config = dict(
    n_layer=12,
    d_model=512,
    n_experts=12,
    experts_per_token=1,
    d_expert=640,
    d_shared_expert=640,
    activation='swiglu',
    moe_layers=[1, 2, 3, 4, 5, 6, 7, 8, 9, 10, 11],
    router_score='softmax',
    normalize_top_k=False,
    routed_scale=3.46,
    balance_loss=0.000588,
    balance_bias=True,
    router_noise=0.1,
    init_std_router=0.0204,
    lr_router=0.000553,
    n_head=3,
    n_kv_head=1,
    head_dim=128,
    vocab_size=22302,
    norm='rmsnorm',
    norm_place='pre',
    norm_eps=1e-06,
    positions='rope',
    rope_base=10000.0,
    rope_fraction=0.75,
    qk_norm=False,
    attn_scale=0.0884,
    tie_embeddings=False,
    parallel_block=False,
    extras=['capped logits'],
    init='uniform',
    init_std_qkv=0.017,
    init_std_o=0.0,
    init_std_up=0.017,
    init_std_down=0.0,
    optimizer='adamw',
    lr=0.000671,
    lr_mult_up=0.856,
    beta1=0.9,
    beta2=0.98,
    lr_head=0.00609,
    grad_clip=2.0,
    warmup_steps=205,
    schedule='wsd',
    decay_fraction=0.899,
    decay_shape='linear',
    final_lr_fraction=0.05,
    batch_tokens=[65536, 131072],
    seq_len=384,
    doc_mask=True,
    train_tokens=1170000000,
    steps=12480,
    dataset='wikipedia_en',
)
Below are experts of layer 7 (counted from 0) of a mixture-of-experts language model. Rows are named router (the router's row for the expert), gate (a neuron's input weights, with its number), up (a neuron's input weights, with its number) and show model dimensions 448-511. Each number is 50 + 10 x the weight over its row's rms, rounded and kept within 0 to 99.
After each expert's rows: "comes after" lists some tokens at least twice as common just before its tokens as in all text. This comes from a sample of Wikipedia text that the model never trained on. Tokens count by the router's weight.

# expert 5
router:43 27 72 47 45 52 44 52 51 66 39 60 42 55 51 40 47 44 51 54 53 53 55 42 41 55 53 66 66 39 45 38 30 57 51 49 57 36 34 53 52 57 58 54 62 52 62 57 58 44 51 35 36 46 42 57 47 72 51 60 62 50 52 51
gate0:56 47 70 57 48 53 45 42 55 33 54 59 69 36 33 45 53 47 54 40 56 53 37 47 43 51 55 57 27 29 64 66 42 23 33 55 63 55 50 37 51 40 50 59 31 45 58 40 49 59 48 50 40 45 43 46 58 70 42 39 54 56 43 44
up0:58 47 44 38 56 46 54 64 56 56 36 47 55 42 33 47 33 49 46 56 51 64 58 50 44 51 55 43 55 47 55 60 66 52 43 52 58 68 46 44 49 71 38 43 65 61 50 52 61 51 58 59 50 43 53 50 40 45 53 36 35 47 63 43
gate1:21 48 51 53 40 49 48 51 57 40 39 44 47 29 46 48 44 52 57 63 51 44 28 24 69 42 60 50 48 30 54 57 55 43 52 47 72 34 54 45 37 53 53 61 45 45 34 58 41 46 50 35 46 53 57 50 59 44 73 44 61 48 50 55
up1:39 63 53 51 48 47 46 65 51 48 48 51 50 55 59 65 31 46 52 57 59 48 51 51 51 71 46 57 54 45 54 49 46 71 53 61 53 52 61 55 43 40 60 46 55 50 40 34 62 47 57 62 58 52 44 32 48 46 35 38 28 48 52 57
gate2:44 69 65 45 59 41 64 49 64 56 65 50 45 50 59 62 62 58 57 35 35 51 27 43 46 53 24 55 50 41 36 49 41 61 50 65 51 55 46 37 57 50 68 46 44 61 48 48 66 44 53 54 61 66 53 53 51 47 65 60 67 48 34 58
up2:46 34 65 40 51 50 59 62 23 61 63 50 47 48 53 51 42 71 64 56 25 32 57 58 40 55 54 61 55 66 45 50 61 29 41 58 65 40 55 55 82 38 43 71 64 48 56 46 55 44 34 56 68 61 33 49 57 48 49 69 48 49 57 42
comes after: " the", " The", "The", "'s", " his", " its"

# expert 6
router:36 56 25 51 59 40 48 49 50 47 50 48 37 56 66 33 57 51 51 20 52 62 71 47 56 44 51 65 33 56 55 57 60 16 59 51 33 41 63 58 54 40 57 37 58 44 40 49 33 59 43 47 28 42 68 47 41 47 36 50 40 56 42 55
gate0:26 41 39 28 51 43 64 46 49 61 46 44 41 64 39 53 56 56 55 51 45 41 46 47 67 53 60 54 47 62 61 54 51 36 49 56 59 62 37 49 49 45 19 48 55 52 43 37 57 31 45 72 48 24 51 64 66 33 55 48 50 56 58 57
up0:39 27 51 53 41 60 53 50 46 50 44 34 41 47 44 47 57 41 55 38 56 62 66 48 59 58 51 44 58 43 49 68 62 51 65 42 50 51 36 63 49 39 57 59 50 49 41 67 45 78 62 36 46 47 65 49 44 37 52 58 54 63 52 51
gate1:55 54 68 30 63 44 37 44 40 39 44 72 66 50 45 41 59 36 53 42 42 36 50 60 67 43 61 40 31 42 49 56 39 38 63 51 62 59 68 61 71 43 68 48 55 37 59 52 45 47 48 63 82 47 41 61 36 42 61 53 49 46 43 58
up1:41 55 35 45 52 76 64 45 46 54 32 46 55 58 29 50 30 57 70 46 51 47 60 60 63 49 74 28 55 28 56 54 36 47 60 47 50 42 51 47 56 33 46 47 51 47 64 50 36 62 53 42 49 53 53 54 64 37 67 49 38 43 62 52
gate2:44 50 45 64 33 37 40 57 60 62 52 44 48 59 47 55 64 54 33 39 60 51 44 51 29 50 46 39 56 51 51 50 58 62 49 51 41 45 48 46 58 54 60 55 50 61 63 55 43 61 60 51 52 46 54 53 57 71 32 61 57 38 52 47
up2:49 65 29 36 61 45 59 44 71 66 48 41 61 51 50 58 38 66 45 53 74 43 56 53 56 45 40 43 68 51 61 51 41 57 50 66 62 58 61 39 67 51 46 59 60 54 40 39 53 53 65 46 51 37 42 58 42 57 58 45 52 46 51 43
comes after: " |\n", "|", "0", "1", ")", "2"

# expert 10
router:60 36 53 38 31 53 49 39 62 41 52 49 45 52 57 41 52 53 38 52 26 43 45 48 48 59 48 63 50 63 37 34 35 34 49 30 34 59 40 55 33 54 60 55 40 34 50 48 63 48 35 59 51 48 73 41 51 46 45 52 61 44 65 47
gate0:37 55 40 55 62 40 30 47 56 47 35 44 45 50 48 41 66 45 44 52 47 55 50 45 47 53 53 58 39 55 59 67 40 49 60 45 36 53 65 37 55 64 59 50 34 72 41 34 39 64 42 55 33 36 71 58 49 49 49 53 39 59 28 68
up0:49 48 40 42 57 54 59 49 47 50 41 54 57 46 53 36 49 50 48 64 43 64 69 64 50 55 57 56 58 65 35 38 73 36 74 29 49 46 40 56 56 60 45 59 63 57 39 54 57 77 47 39 46 54 60 58 65 32 52 66 54 42 45 65
gate1:27 60 53 64 58 39 43 47 62 48 59 61 59 52 59 47 44 43 39 58 41 47 57 47 55 45 55 49 46 56 49 66 64 41 61 36 59 58 69 43 40 56 74 43 47 46 30 35 38 54 53 27 67 35 42 49 34 41 47 43 48 59 47 66
up1:40 43 52 72 50 41 47 58 58 48 33 46 64 50 51 46 46 43 61 47 47 45 62 41 54 38 50 53 47 49 47 44 52 57 59 38 64 52 69 50 56 54 67 49 57 51 42 60 49 74 45 41 62 55 55 32 41 36 44 40 60 55 49 49
gate2:62 58 58 47 53 54 36 55 58 33 55 43 33 42 67 56 49 41 53 51 38 68 49 36 56 47 52 51 48 48 56 35 48 38 70 50 45 36 72 38 46 52 63 55 45 39 43 68 79 43 51 46 52 52 64 34 58 59 40 52 56 38 52 64
up2:41 65 55 50 52 60 64 38 58 49 50 72 60 53 49 52 55 53 33 46 77 47 61 39 44 56 63 57 39 45 46 45 48 45 60 37 45 60 56 61 52 52 51 68 46 46 56 53 33 60 58 32 38 51 51 47 59 38 45 47 64 53 65 61
comes after: ":", " as", ".", ".\n\n", " is", "\n"

# expert 0
router:45 46 42 52 54 37 45 31 50 51 57 46 52 50 47 51 56 49 54 62 57 57 47 53 62 52 43 52 52 48 60 42 47 48 51 52 49 68 56 32 53 56 44 44 28 51 51 59 68 67 47 52 53 39 15 47 64 33 41 60 55 43 60 33
gate0:50 33 53 48 60 59 42 58 63 47 34 42 46 48 53 46 49 34 41 77 43 48 35 51 48 53 41 58 49 47 64 71 55 64 64 64 47 55 49 46 23 60 44 52 47 61 51 44 53 70 54 33 36 65 49 37 48 49 53 45 46 23 46 50
up0:43 57 49 62 45 51 60 65 36 52 40 35 41 47 48 52 77 50 30 35 52 59 44 57 42 34 58 44 58 50 45 52 58 46 46 68 54 39 41 48 42 46 41 60 38 48 55 48 58 36 40 57 37 60 57 39 54 47 46 54 57 53 46 33
gate1:45 43 49 34 47 46 65 63 52 49 41 54 66 54 68 41 52 63 41 53 51 61 62 48 52 47 21 43 55 41 75 44 44 59 54 65 25 67 43 44 39 59 45 61 58 46 56 46 61 54 59 52 34 31 42 56 55 40 48 42 38 69 46 52
up1:46 52 56 44 64 32 39 50 48 47 58 42 39 63 57 49 57 32 42 46 42 37 47 36 27 48 65 50 55 32 29 26 48 61 32 51 31 39 58 45 54 58 75 30 46 60 50 72 44 49 56 37 38 61 42 62 57 54 47 62 52 35 42 49
gate2:32 56 45 50 32 52 41 44 43 43 43 52 62 53 53 47 64 46 47 44 54 47 46 60 49 17 47 51 60 42 49 60 52 41 51 48 42 61 44 25 42 58 57 54 48 41 51 59 52 41 50 35 48 72 43 27 57 50 55 40 30 49 60 50
up2:29 59 45 34 43 75 55 48 53 38 46 64 17 48 52 58 49 53 45 53 46 60 48 63 39 51 39 44 42 63 52 25 38 51 57 55 37 48 73 58 74 62 64 47 62 62 46 43 35 34 75 51 36 57 48 45 52 49 39 62 48 50 45 62
comes after: "-", "|", "\n", "\n\n", "–", "201"

# expert 4
router:57 57 52 54 39 65 57 57 55 57 60 38 63 58 77 65 31 43 29 47 44 34 38 53 50 58 55 73 45 38 40 68 43 49 31 60 40 38 54 46 54 49 55 39 39 48 44 52 51 55 59 62 48 45 56 58 31 56 47 51 45 50 53 56
gate0:49 63 36 42 60 65 56 42 65 50 63 53 66 47 36 51 51 43 44 48 70 48 48 46 40 43 46 41 44 33 45 38 54 65 69 48 49 52 54 42 60 74 39 31 65 40 58 52 49 36 46 54 31 40 28 49 75 47 46 66 54 42 54 47
up0:64 54 55 54 51 48 52 55 69 60 54 43 57 44 49 54 52 63 41 54 62 65 45 26 34 61 41 42 55 53 55 56 47 58 52 62 58 44 60 47 51 68 52 39 54 59 58 50 43 53 47 56 58 35 43 42 60 39 36 52 63 45 55 60
gate1:60 59 48 42 55 62 77 48 36 54 50 64 53 33 57 61 68 43 47 54 52 49 47 48 52 40 64 54 42 38 55 58 58 56 40 49 50 37 53 26 64 31 51 49 53 43 52 25 42 36 55 46 42 37 47 51 49 50 53 52 44 40 49 51
up1:54 69 65 36 43 65 35 59 43 57 57 54 37 44 61 66 45 55 53 58 70 50 40 24 60 63 58 57 55 44 44 46 42 63 60 64 40 50 32 53 53 58 43 42 63 33 31 53 58 42 63 65 46 55 63 31 54 52 53 45 55 53 32 49
gate2:48 60 67 59 53 58 50 44 36 47 43 47 58 37 51 45 30 45 41 55 51 65 61 47 61 45 45 36 30 53 63 57 41 61 60 50 47 51 57 57 63 58 47 54 52 53 49 39 46 56 58 60 51 51 49 47 47 40 59 45 49 61 48 43
up2:49 57 50 53 64 55 44 47 41 55 48 50 46 47 56 46 32 43 68 84 57 47 51 45 43 26 29 66 59 66 65 51 63 62 62 43 45 53 46 57 64 53 58 64 80 59 50 44 45 65 70 39 59 44 46 48 22 36 54 54 65 61 43 56
comes after: " of", " in", " for", " on", "201", "200"

# expert 11
router:49 33 50 59 42 60 52 52 61 36 48 35 57 75 48 57 42 65 54 46 58 41 49 73 52 53 29 34 36 54 68 56 45 80 34 50 59 43 52 49 61 46 58 49 53 42 57 56 46 45 42 43 50 45 46 32 63 53 53 39 43 61 42 34
gate0:82 52 56 41 47 48 47 45 33 53 34 63 58 41 55 53 66 46 61 61 49 42 57 30 59 46 49 67 46 46 51 43 45 46 69 48 56 59 51 53 55 48 68 56 40 43 59 37 52 37 51 47 53 42 48 39 58 61 54 61 57 52 63 44
up0:62 48 51 49 44 59 62 53 64 63 46 59 59 61 31 42 67 66 40 60 71 32 40 56 41 41 51 56 65 71 44 57 31 38 47 34 69 60 33 56 69 38 53 39 57 34 64 39 64 48 56 35 54 56 59 52 50 55 49 58 45 63 54 61
gate1:52 55 55 49 48 40 44 39 52 44 45 50 39 40 47 38 39 58 52 45 37 57 62 52 41 62 48 33 37 51 38 45 41 57 53 57 39 48 55 43 74 46 45 39 48 65 49 36 70 41 55 54 62 49 51 51 26 31 53 46 32 72 42 58
up1:43 45 44 51 49 37 38 51 48 57 54 58 42 30 24 41 48 40 43 56 51 50 70 58 54 40 42 42 37 45 47 37 57 52 54 54 35 63 55 62 44 44 56 55 41 39 41 51 53 40 49 40 59 41 42 41 49 57 61 57 46 49 66 34
gate2:68 39 59 59 33 38 46 60 59 46 56 47 36 57 48 55 50 40 44 46 28 51 40 51 59 41 57 56 65 55 40 45 52 45 66 40 45 36 47 58 52 47 39 53 49 50 41 61 56 46 61 50 47 38 68 56 63 56 23 56 47 32 36 50
up2:45 48 49 59 63 30 40 44 44 50 50 45 35 49 31 52 49 55 63 33 44 48 70 60 56 60 44 50 58 40 41 33 41 50 52 70 62 46 42 46 48 65 29 46 37 56 47 65 59 51 59 39 53 41 61 61 55 76 46 55 72 37 45 49
comes after: " was", " he", " He", ".", " were", " is"